Experts of a small language model: 12.9M parameters, 7724 steps.
Below are experts of layer 6 (counted from 0) of a mixture-of-experts language model. Rows are named router (the router's row for the expert), down (a neuron's output weights, with its number) and show model dimensions 0-159. Each number is 200 + 30 x the weight over its row's rms, rounded and kept within 0 to 999.
After each expert's rows: a language model's description of what the expert responds to; "raises" lists some tokens whose logits its average output raises strongly, later layers aside. This comes from a sample of Wikipedia text that the model never trained on.

# expert 9
router,172,230,216,221,171,200,213,182,185,170,212,142,200,198,153,210,204,168,129,158,154,198,150,194,223,216,171,186,168,227,193,137,165,278,152,245,130,166,215,256,234,132,185,171,195,126,185,141,247,179,158,236,187,220,231,173,241,201,240,170,216,220,177,196,208,226,211,210,215,203,206,221,194,215,190,217,211,199,174,250,172,225,193,174,205,214,244,225,192,221,144,235,188,221,216,162,187,189,243,226,222,215,185,233,189,188,145,185,188,196,160,165,183,175,155,201,178,174,184,178,158,195,212,209,229,242,240,200,207,280,217,179,217,234,169,216,151,221,199,213,187,223,179,201,180,180,194,190,210,174,240,183,199,215,219,226,216,190,212,143
down0,181,189,209,230,164,184,180,201,155,205,208,226,215,230,182,233,211,198,125,175,143,153,183,214,161,224,201,203,199,241,165,215,78,211,179,214,244,238,192,210,158,196,189,174,157,224,246,168,272,214,205,212,203,208,161,193,217,209,140,221,241,199,172,181,231,236,214,214,182,215,217,181,210,210,237,154,194,253,155,168,200,206,161,213,145,186,209,247,195,180,162,247,218,243,165,210,233,228,169,213,186,239,220,146,190,178,200,230,200,190,172,167,211,168,214,183,182,186,161,214,226,168,165,196,182,228,210,209,223,229,217,208,185,170,136,200,160,172,204,204,175,224,190,249,183,177,171,180,199,216,160,217,194,183,204,165,115,222,231,170
down1,142,261,171,231,223,206,233,218,235,214,197,180,230,246,167,249,197,159,168,239,169,178,195,169,223,184,154,168,210,208,202,232,217,220,179,227,223,226,250,205,159,231,227,158,259,193,209,224,204,207,193,240,210,224,203,227,241,202,268,239,208,168,213,126,142,185,220,208,171,182,181,221,208,244,216,201,247,228,220,162,148,212,228,214,175,156,187,181,234,183,178,196,223,231,215,220,191,208,193,178,193,238,208,167,209,147,195,140,250,163,202,232,225,199,194,182,204,148,206,204,196,252,177,265,156,139,221,171,177,195,108,183,205,183,162,202,198,191,221,163,225,185,195,181,189,235,208,208,185,171,187,197,252,193,213,169,207,207,228,246
What it handles: Colons after infobox and list field labels like InfoCard:, Released:, Binomial name:, plus semicolons and capital initials such as U, O, United.
raises: " ", " R", " G"

# expert 7
router,192,186,219,205,151,145,242,218,203,204,216,161,204,134,176,233,211,190,141,172,158,188,164,178,228,240,211,210,118,220,226,204,140,200,156,222,205,156,186,216,217,228,201,212,211,216,241,191,199,187,182,213,197,206,205,203,273,209,202,284,209,235,150,212,186,194,229,186,213,248,225,216,223,168,196,166,220,203,178,196,268,230,183,192,183,192,214,260,178,238,219,163,187,179,198,177,228,193,197,156,197,159,163,225,232,158,197,168,196,208,169,171,231,222,167,215,169,169,199,183,190,209,232,216,147,199,187,187,142,171,170,263,229,235,177,237,201,215,155,175,231,219,202,166,148,172,183,172,216,152,192,201,164,193,201,290,201,199,179,215
down0,190,207,206,187,232,168,203,200,289,180,163,208,159,194,149,209,156,231,251,208,196,173,173,171,167,234,192,195,230,188,200,221,169,205,218,181,211,211,214,169,173,224,248,243,232,201,230,203,261,199,205,183,180,193,252,170,191,181,187,160,184,136,198,143,204,181,203,172,150,213,210,162,239,140,220,223,198,196,198,175,194,136,164,205,190,202,231,284,180,216,170,169,232,206,215,200,208,159,218,162,167,225,231,202,184,230,220,254,287,202,135,209,170,182,166,219,201,194,246,222,214,225,202,223,190,163,203,141,180,222,204,184,218,222,214,164,149,255,204,145,252,168,173,207,234,211,234,189,188,213,191,234,196,190,196,196,165,237,187,184
down1,175,130,218,181,163,215,184,174,262,180,223,224,206,168,182,132,180,227,203,233,182,194,154,267,194,185,234,190,197,195,222,190,253,194,249,201,254,220,165,215,217,224,183,209,204,172,173,198,153,198,227,202,216,198,168,171,252,185,211,193,222,157,261,233,187,168,153,149,221,160,177,210,197,220,221,140,165,181,200,213,191,186,231,194,153,191,165,190,106,239,186,214,211,224,215,178,211,177,181,197,169,239,175,157,172,138,178,181,198,218,204,180,214,158,187,163,241,213,193,171,189,205,202,208,169,189,185,189,293,209,160,234,210,204,166,184,209,187,171,241,213,261,179,177,167,175,179,255,161,209,223,213,226,178,195,196,232,167,229,187
What it handles: Decimal points inside coordinates and figures, commas after day numbers, and month names or time units, such as 143.74639, April 17, days.
raises: " ", "5", "0", "3", "4", "1"

# expert 1
router,214,247,213,228,199,126,201,236,174,160,207,199,205,233,202,203,181,144,150,192,181,207,196,158,180,245,242,177,166,214,240,206,193,221,183,268,159,210,194,224,216,165,196,227,163,172,218,195,222,169,204,203,170,230,203,161,194,198,220,239,196,152,196,238,254,198,196,216,189,249,242,190,209,204,270,183,160,147,222,253,259,167,213,184,159,201,175,263,223,225,214,213,173,191,150,192,192,164,247,161,205,210,177,220,220,192,233,196,169,227,236,217,224,209,157,217,182,119,166,220,157,182,230,157,188,189,210,203,205,212,228,208,181,240,163,247,197,202,159,165,216,191,220,169,205,183,212,258,213,175,234,230,155,219,235,238,221,180,153,170
down0,194,148,209,213,172,256,231,196,199,182,210,177,220,220,190,192,194,199,189,218,233,215,187,235,203,209,170,175,143,193,182,202,115,174,266,236,207,211,197,218,215,171,216,177,245,225,225,232,250,180,201,195,180,133,204,201,204,191,183,217,277,205,225,211,204,223,235,225,187,219,245,146,202,215,197,195,135,193,187,191,187,240,213,173,201,235,246,164,177,267,198,158,176,220,252,201,204,230,183,247,214,139,188,243,223,184,213,215,237,224,192,172,198,184,163,178,192,220,215,196,153,218,189,235,233,146,170,224,210,186,263,284,148,178,220,184,192,217,211,222,230,197,190,230,130,168,185,175,183,247,174,181,222,186,202,140,217,193,173,171
down1,152,203,222,190,176,195,205,159,207,203,234,181,207,210,204,215,206,205,254,160,238,184,173,189,239,228,155,214,162,232,139,207,245,218,202,198,170,232,244,206,203,192,204,193,190,262,240,190,185,177,258,159,202,185,180,285,244,229,212,189,228,184,190,201,189,161,198,162,241,221,235,199,235,249,239,152,207,198,176,167,148,177,190,194,205,149,230,196,175,196,123,214,184,242,198,254,149,218,216,172,197,250,211,181,210,227,188,189,204,184,208,191,203,186,238,188,163,162,197,147,122,154,152,188,160,167,199,173,197,200,226,195,270,138,202,222,189,177,185,221,211,200,170,164,155,181,251,176,199,186,193,209,185,218,158,199,187,227,249,188
What it handles: Section-heading words after ==, such as Bibliography, Sources, See also, plus nouns for people, roles and fields like director, President, information, -ography.
raises: " and", ",", " of", " ", " or", " in"

# expert 8
router,166,210,200,211,160,155,232,222,269,209,170,190,217,169,184,183,142,216,195,191,218,164,186,124,182,217,244,167,169,206,200,170,149,258,159,277,200,247,215,219,201,154,230,218,180,212,226,153,216,192,178,182,168,257,186,223,178,226,210,247,263,188,210,198,175,223,197,222,209,214,237,261,189,230,215,147,218,150,184,227,253,217,168,179,236,160,204,248,221,229,206,168,204,185,195,128,158,201,168,200,164,181,208,234,240,172,186,166,242,204,211,191,231,239,205,202,198,183,156,190,158,177,188,189,215,178,166,249,182,200,160,260,189,210,133,174,198,202,156,204,193,196,206,200,193,197,193,192,175,206,230,171,175,245,214,209,164,191,213,174
down0,167,187,197,192,160,228,173,262,214,204,176,144,146,246,196,174,190,218,205,225,164,209,143,182,266,220,262,217,165,198,155,222,147,181,225,204,174,173,206,206,163,159,165,180,201,228,215,225,212,212,221,239,218,234,220,150,182,174,183,197,246,185,223,244,188,253,158,221,156,157,238,193,183,202,245,193,210,215,179,214,227,205,153,167,208,145,206,239,234,183,191,192,176,186,228,196,213,151,201,214,178,152,231,169,201,155,162,188,157,188,206,187,153,204,205,153,180,186,191,203,243,231,243,191,152,219,253,182,149,171,199,224,219,259,175,226,223,168,206,163,213,155,215,196,175,214,211,243,247,222,245,178,190,207,196,182,186,225,161,252
down1,193,182,193,155,179,206,236,219,183,200,197,243,195,196,211,204,235,224,216,241,223,228,231,244,169,175,198,165,203,182,249,224,213,192,177,202,193,234,180,192,207,166,161,206,148,232,220,221,165,191,143,184,212,183,229,175,227,238,168,195,186,192,180,207,193,267,227,199,222,258,262,145,200,249,180,208,188,158,217,216,211,197,238,213,169,220,221,163,191,181,209,205,158,142,189,193,176,167,267,182,233,154,218,143,228,173,202,206,171,184,174,267,236,193,233,234,238,188,210,219,166,172,140,184,172,228,159,230,173,182,234,255,208,179,203,258,248,162,175,128,187,203,183,225,235,201,133,207,140,180,185,183,223,209,206,198,149,198,170,206
What it handles: Mid-word pieces of non-English personal and place names, such as Shenzhen, Wujiang, McGaugh, Mahalia, especially Asian, Arabic and Slavic names.
raises: "al", "il", "ina", "ar", "ut"

# expert 12
router,167,204,237,221,183,203,225,248,227,223,164,133,181,173,172,141,202,192,197,160,195,198,156,188,241,197,198,169,160,158,240,153,187,221,237,191,184,251,255,179,202,228,242,203,193,156,184,191,171,191,182,214,170,221,204,160,220,197,232,251,259,214,211,209,261,242,212,220,189,266,209,251,182,197,211,197,211,188,196,203,195,191,206,188,209,192,269,225,200,196,200,184,184,184,177,175,178,144,247,175,176,177,173,262,187,135,199,214,229,212,154,119,261,205,201,200,149,217,197,225,181,157,260,196,173,200,175,225,203,219,238,215,169,255,197,214,181,212,223,228,206,228,210,183,171,189,253,200,181,189,218,222,194,276,230,198,205,163,212,179
down0,177,176,204,198,220,230,239,212,241,209,177,226,228,236,159,165,191,228,273,185,252,207,200,211,214,189,231,141,218,244,206,185,209,161,248,210,216,188,199,180,228,246,261,158,136,198,210,178,245,203,215,177,115,224,245,183,208,196,193,204,219,158,219,196,164,202,231,160,191,179,207,250,202,183,225,207,186,227,217,243,239,185,199,226,172,197,232,204,200,205,204,178,206,242,186,214,214,174,215,191,206,213,221,251,161,228,196,211,258,192,183,151,216,184,177,202,168,187,259,200,193,191,222,219,182,227,173,216,240,161,181,201,217,265,244,195,160,198,224,277,319,146,237,206,229,211,198,197,224,198,230,192,206,210,214,245,183,226,196,184
down1,174,145,209,190,169,231,177,227,199,188,184,167,170,174,157,252,225,215,154,225,168,181,214,228,166,146,194,157,161,166,189,229,230,246,120,153,206,187,237,177,182,186,160,229,200,234,211,185,220,180,179,224,130,152,181,168,189,205,171,244,189,236,247,234,200,155,189,151,224,171,208,213,220,149,155,211,191,190,191,196,212,152,153,174,204,170,225,255,225,230,230,264,216,193,164,162,198,226,261,192,223,206,185,183,244,209,219,233,214,195,179,177,182,179,182,212,181,170,178,165,160,210,236,200,215,165,213,182,204,230,206,173,206,128,261,187,190,182,236,194,199,217,211,209,196,219,243,201,229,265,213,224,176,174,211,216,181,185,236,150
What it handles: Prepositions introducing a phrase after a verb or noun, such as on December 6, in an operation, during, after, over the region.
raises: " the", " their", " his", " a"

# expert 6
router,165,201,201,213,161,152,252,251,216,193,195,150,225,176,196,196,157,210,181,201,179,148,214,131,263,185,220,182,141,178,210,201,159,214,241,236,169,240,226,197,208,162,195,191,237,183,197,209,183,141,209,198,163,189,241,191,207,203,222,202,202,167,168,223,242,201,224,171,183,256,237,220,204,178,247,194,218,175,185,208,235,203,192,198,227,211,245,219,199,196,199,163,238,204,193,176,140,186,209,187,189,211,189,234,196,209,160,206,245,255,203,170,198,168,170,228,174,137,143,181,189,211,258,201,204,194,203,208,170,220,161,240,207,217,186,194,200,210,133,167,202,175,224,171,178,155,211,166,224,163,175,248,161,211,309,239,202,249,208,177
down0,239,181,170,246,206,187,189,199,155,173,195,186,258,155,197,215,179,235,180,235,203,218,205,206,203,231,184,166,225,246,214,185,178,212,188,159,179,204,182,221,217,240,233,171,162,227,175,228,229,252,180,171,134,133,182,188,129,217,185,213,211,191,163,205,226,208,229,186,214,232,207,216,218,175,231,220,177,221,254,245,175,241,220,161,156,186,216,200,186,201,210,155,260,169,217,185,223,196,206,246,244,252,200,187,239,194,224,282,137,232,185,197,240,209,213,211,242,212,221,241,222,217,199,250,211,184,212,209,219,235,212,156,179,235,164,197,205,225,196,215,208,174,234,206,258,189,190,173,231,172,224,263,180,132,229,199,178,157,171,247
down1,172,162,160,186,215,197,203,208,182,130,207,159,209,203,158,244,182,229,234,218,170,174,198,219,221,206,216,181,260,181,163,217,218,176,264,208,206,212,245,234,257,159,194,196,214,233,237,219,208,234,226,214,180,227,179,132,183,202,203,192,220,272,222,231,187,248,189,181,143,181,202,189,244,162,207,164,216,156,187,155,168,206,231,176,195,163,168,134,192,182,206,216,229,162,236,177,223,213,226,211,168,201,241,199,153,178,155,211,235,235,190,162,191,210,216,192,161,156,216,167,165,193,175,194,182,216,241,196,203,285,210,241,185,243,186,262,211,195,197,221,194,214,184,228,158,186,155,234,208,174,188,200,229,166,200,148,239,144,214,222
What it handles: Digits finishing years, seasons and scores, such as 2023/24, 1999, 25–21, plus ordinals and number words like 7th century, million, six.
raises: ",", "-", " |", ")", ".", "–"

# expert 4
router,120,194,211,193,127,165,249,185,210,211,192,166,250,184,206,215,179,152,169,196,188,182,192,188,236,243,223,187,217,179,254,184,103,205,198,200,155,235,190,242,194,208,195,193,174,172,185,132,195,196,204,203,187,201,188,197,216,233,234,227,213,171,208,219,200,188,254,225,203,205,223,196,246,217,245,185,170,164,195,184,256,250,196,201,228,250,172,257,172,242,182,171,180,198,187,205,211,206,216,196,196,177,187,223,196,210,216,213,198,253,238,195,208,226,106,162,170,165,119,214,164,202,202,183,191,187,226,227,223,204,190,231,209,243,181,267,209,178,201,158,194,222,191,224,201,130,213,200,224,137,212,201,165,232,247,202,191,218,219,179
down0,175,205,235,241,221,163,234,166,183,255,196,169,161,177,184,198,209,197,215,194,174,183,174,249,192,159,186,203,200,244,267,140,261,172,239,228,206,204,181,202,159,213,198,156,232,175,179,198,199,196,241,227,205,196,156,168,184,202,146,190,153,225,206,230,198,246,212,197,158,238,213,186,184,225,138,184,224,219,173,138,195,158,211,235,226,206,188,276,155,235,178,234,224,177,177,202,199,194,164,196,199,188,213,226,243,185,207,158,242,213,208,185,162,213,259,194,194,254,152,240,195,197,229,219,198,212,169,213,188,146,136,151,205,244,181,194,219,230,136,211,172,213,178,203,230,235,213,275,222,239,183,213,208,163,206,174,195,213,174,199
down1,190,207,244,174,161,209,190,142,276,226,171,212,226,172,191,221,204,186,208,196,175,153,188,213,173,185,274,218,219,152,196,232,192,188,242,202,198,165,206,212,226,154,231,214,192,211,218,199,239,201,162,213,220,246,172,231,208,165,242,185,213,247,232,147,227,204,270,191,235,209,228,170,195,164,169,197,153,182,248,159,220,228,187,182,244,234,175,230,207,262,211,203,169,165,186,244,202,195,191,189,178,182,194,252,174,204,213,206,163,203,222,227,173,194,238,185,162,143,232,232,180,186,133,161,200,178,230,188,244,150,157,192,236,202,212,253,223,192,195,161,186,148,220,243,199,188,239,186,155,211,196,203,214,196,219,192,139,181,242,256
What it handles: Short numbers inside table cells and parentheses, such as Russia (RUS) or (1868–1956), plus byte pieces of Asian and Indic scripts.
raises: ".", ",", " –", "\n", ";", " ("

# expert 5
router,183,213,196,207,156,137,259,216,214,190,161,178,208,217,153,168,178,199,190,178,204,192,178,171,244,254,219,196,204,187,274,193,164,217,205,192,170,214,185,233,220,221,214,233,202,158,205,191,179,169,192,203,203,219,205,162,253,190,208,208,181,117,152,206,198,217,192,210,145,262,215,193,193,248,184,165,227,192,199,207,278,173,216,196,182,198,170,248,188,196,185,183,192,175,144,181,191,209,191,171,143,146,227,264,211,156,191,231,196,193,223,210,208,214,160,210,133,157,175,192,181,194,275,243,188,162,194,207,196,196,175,235,160,195,184,228,211,214,149,237,158,211,153,211,184,167,244,208,146,187,201,182,167,207,205,255,176,179,172,148
down0,243,210,150,238,219,237,224,225,144,226,204,195,168,215,160,223,211,175,245,193,197,202,174,173,182,196,220,172,188,228,156,195,199,165,177,180,279,167,207,180,224,160,183,196,197,197,179,196,186,197,189,203,190,244,160,193,162,223,137,203,161,151,159,170,189,198,190,215,135,194,162,202,167,230,194,178,238,213,305,196,206,231,191,201,202,196,186,178,204,207,171,183,200,151,191,223,218,203,200,146,207,142,196,177,159,201,229,165,143,206,222,199,176,300,186,153,225,211,156,220,215,208,194,206,220,177,250,218,192,193,198,201,270,165,224,185,200,228,191,211,216,153,186,161,223,131,220,165,200,208,249,173,213,180,204,232,190,224,187,146
down1,238,199,206,199,242,213,229,203,239,235,173,171,222,243,218,204,179,178,244,187,233,174,183,235,185,228,229,194,176,270,211,187,263,218,166,130,232,200,181,185,163,237,194,232,255,220,199,164,155,221,167,202,264,202,272,218,195,197,172,171,172,129,235,181,195,168,198,227,205,243,206,184,171,208,174,169,170,183,177,195,218,195,178,175,227,161,212,249,220,250,207,203,197,168,206,232,209,192,218,218,191,210,173,143,215,170,205,148,175,163,219,247,216,196,226,242,214,178,140,203,240,242,241,239,180,171,243,172,197,225,198,226,235,199,211,238,159,197,236,214,194,238,123,234,192,205,245,226,147,170,193,194,166,195,224,200,171,208,217,183
What it handles: Nouns and verbs about sports seasons, games and contests, such as season, Cup, team, won, fight, championship, plus some film and series words.
raises: ",", "\n\n", "\n", " in", " and", " of"

# expert 13
router,180,172,203,263,161,208,216,193,230,152,199,185,159,188,188,193,134,151,112,211,142,210,192,213,199,208,176,157,188,213,205,192,133,219,175,218,187,249,149,216,228,171,240,171,166,128,163,159,243,236,220,210,206,231,224,146,231,232,220,242,223,183,161,223,231,228,209,175,180,186,196,223,209,237,199,208,152,179,180,226,219,240,206,219,193,233,202,244,157,205,189,181,237,169,234,181,188,173,239,195,241,174,205,199,250,217,179,213,254,197,185,229,262,233,151,179,153,192,192,194,169,173,219,209,231,194,200,213,204,164,204,190,232,245,157,215,180,234,162,188,202,155,238,190,153,193,191,204,233,157,218,233,201,194,230,214,197,198,161,160
down0,215,191,237,215,152,179,192,239,197,197,170,177,195,161,199,151,194,208,161,191,229,234,206,203,184,224,147,166,187,195,195,168,232,144,199,170,163,247,205,212,190,175,110,216,181,173,189,232,185,208,149,198,213,175,168,176,190,195,162,219,204,219,182,180,208,176,203,220,206,181,191,158,157,208,194,201,180,277,185,237,168,141,255,183,171,213,204,238,215,213,161,201,167,207,195,232,204,267,207,229,176,229,253,211,209,191,221,224,210,151,180,142,181,222,227,193,227,258,224,148,193,235,221,172,212,233,204,193,261,224,187,178,226,192,188,183,198,114,189,150,235,229,257,237,202,196,185,168,139,183,230,231,232,241,145,200,215,208,189,177
down1,235,219,178,133,189,198,174,176,215,199,217,179,200,154,194,153,213,215,160,194,277,169,100,211,209,183,166,235,232,199,241,182,208,211,228,191,212,180,208,215,164,209,214,209,202,173,201,169,209,208,222,235,198,219,225,226,196,191,241,235,176,244,186,224,265,215,168,223,220,180,256,228,177,197,205,193,153,202,217,164,202,196,178,174,205,208,216,165,219,170,228,210,184,191,197,181,209,185,240,190,196,190,188,182,157,128,204,156,226,154,201,167,222,226,216,181,249,237,184,199,164,205,162,253,234,193,200,214,221,196,153,262,244,219,208,218,187,191,231,233,211,121,188,153,246,146,156,194,218,187,257,273,190,213,180,182,163,231,212,156
What it handles: Opening parentheses, brackets, superscript ^{, underscores and degree signs in infoboxes, coordinates and tables, as in UTC-5 (EST), km^{2}.
raises: "C", "M", "g", "p", "12"

# expert 15
router,173,221,198,209,160,196,207,241,193,141,221,190,233,173,155,202,178,182,189,174,195,163,201,222,236,206,196,144,191,197,181,221,176,184,214,206,180,202,191,180,241,184,249,186,171,200,171,177,205,209,201,222,210,243,240,136,200,237,214,199,191,122,198,228,178,252,176,153,168,216,206,219,243,235,232,223,211,176,172,233,223,161,249,152,219,210,202,219,180,220,210,237,206,212,175,176,222,169,250,150,175,197,226,213,233,146,186,171,239,223,192,202,242,160,157,209,193,200,192,256,188,225,220,143,163,204,204,266,192,197,157,256,205,242,115,225,218,229,189,206,166,240,167,229,149,212,216,223,220,160,251,182,209,214,271,244,218,192,186,183
down0,231,204,192,213,195,246,177,189,192,206,227,208,198,158,162,205,211,214,201,188,201,215,185,245,182,174,153,200,146,165,182,232,172,211,197,162,245,306,181,204,246,184,214,219,177,193,234,205,176,213,270,187,190,209,186,190,194,197,199,186,221,228,156,190,152,189,186,201,199,175,169,192,189,225,168,196,172,249,199,218,190,164,202,195,257,173,191,179,200,251,238,282,151,155,182,189,173,176,164,173,241,155,230,199,210,260,193,237,201,185,180,229,232,117,213,218,202,222,222,224,218,224,189,223,176,192,201,209,167,126,190,189,171,216,210,191,210,259,245,151,163,216,124,224,225,210,192,227,264,161,162,181,183,199,190,217,211,211,173,234
down1,226,220,151,197,209,187,197,201,175,207,197,214,198,241,192,267,207,175,185,217,244,170,204,234,201,194,245,199,205,238,158,191,231,161,268,127,190,201,225,207,166,189,161,202,157,236,220,211,221,205,189,108,159,200,235,234,185,200,211,180,137,174,233,225,253,193,162,193,225,198,224,252,185,147,245,242,195,162,136,242,236,207,199,258,146,160,204,222,257,184,184,194,183,243,234,159,202,201,239,188,197,181,181,168,140,196,205,267,213,172,191,191,174,240,182,207,198,198,180,146,179,149,200,156,186,237,240,190,203,202,224,229,179,212,181,237,150,204,240,182,183,208,194,190,227,185,175,233,208,214,215,156,182,188,197,221,198,200,215,205
What it handles: Newlines, paragraph breaks, table row ends, heading markers ==, and sentence-final periods or opening quotes that close one unit before the next.
raises: "-", "The", "On", "|", "In", "M"

# expert 2
router,159,168,240,219,114,216,221,225,190,179,170,201,200,164,209,197,158,186,137,186,141,194,182,164,202,218,163,186,186,221,182,205,184,196,171,276,197,185,169,210,233,175,201,186,182,221,193,213,223,199,182,225,212,216,221,135,201,244,197,176,208,110,189,194,189,198,202,200,231,214,194,224,232,238,175,158,216,199,154,177,237,206,199,208,146,195,224,271,200,225,194,174,215,178,177,188,207,125,188,217,195,203,178,221,205,196,199,183,185,253,161,218,178,215,122,161,132,219,173,206,169,221,239,174,175,132,184,206,173,256,212,231,228,194,205,184,213,244,131,211,184,215,234,218,176,157,188,205,218,186,270,218,182,187,189,246,219,203,180,226
down0,199,165,174,208,231,222,211,210,178,198,187,268,191,245,172,247,203,250,219,230,194,213,176,317,173,170,210,247,228,210,216,202,196,174,224,212,227,141,174,228,188,199,172,206,213,189,144,187,204,222,222,160,185,171,170,163,172,161,198,151,187,190,187,209,197,180,177,196,192,174,146,226,237,187,144,169,213,224,197,164,172,202,241,280,220,162,196,138,237,168,215,173,203,230,198,221,197,166,205,217,217,210,216,222,192,227,213,183,166,122,211,283,222,218,178,184,178,197,173,206,222,218,181,162,184,179,193,181,187,174,194,198,154,161,223,188,168,195,216,202,200,162,238,212,146,175,221,227,170,135,175,232,196,153,194,239,193,216,167,177
down1,149,192,265,226,191,216,190,173,188,242,250,151,173,178,220,185,184,200,208,182,197,214,170,186,179,255,219,178,163,201,249,226,174,180,225,203,151,217,145,235,193,163,190,217,136,210,192,295,134,175,204,223,188,195,226,184,210,206,181,175,201,191,233,237,187,201,184,164,204,227,186,208,183,191,195,179,227,184,177,197,223,249,211,162,145,199,192,245,184,176,183,213,226,238,208,222,143,181,168,203,248,202,166,224,163,175,169,228,143,214,165,185,172,225,165,139,202,192,217,219,185,219,188,219,153,215,175,203,215,257,239,199,212,204,194,172,154,222,259,266,221,188,184,216,181,217,210,178,242,220,231,217,169,197,230,222,292,228,218,179
What it handles: Standalone space tokens before a number, in dates, ages and table cells, such as February 17, (age 58), | 12c.
raises: "1", "10", "2", "7", "6", "12"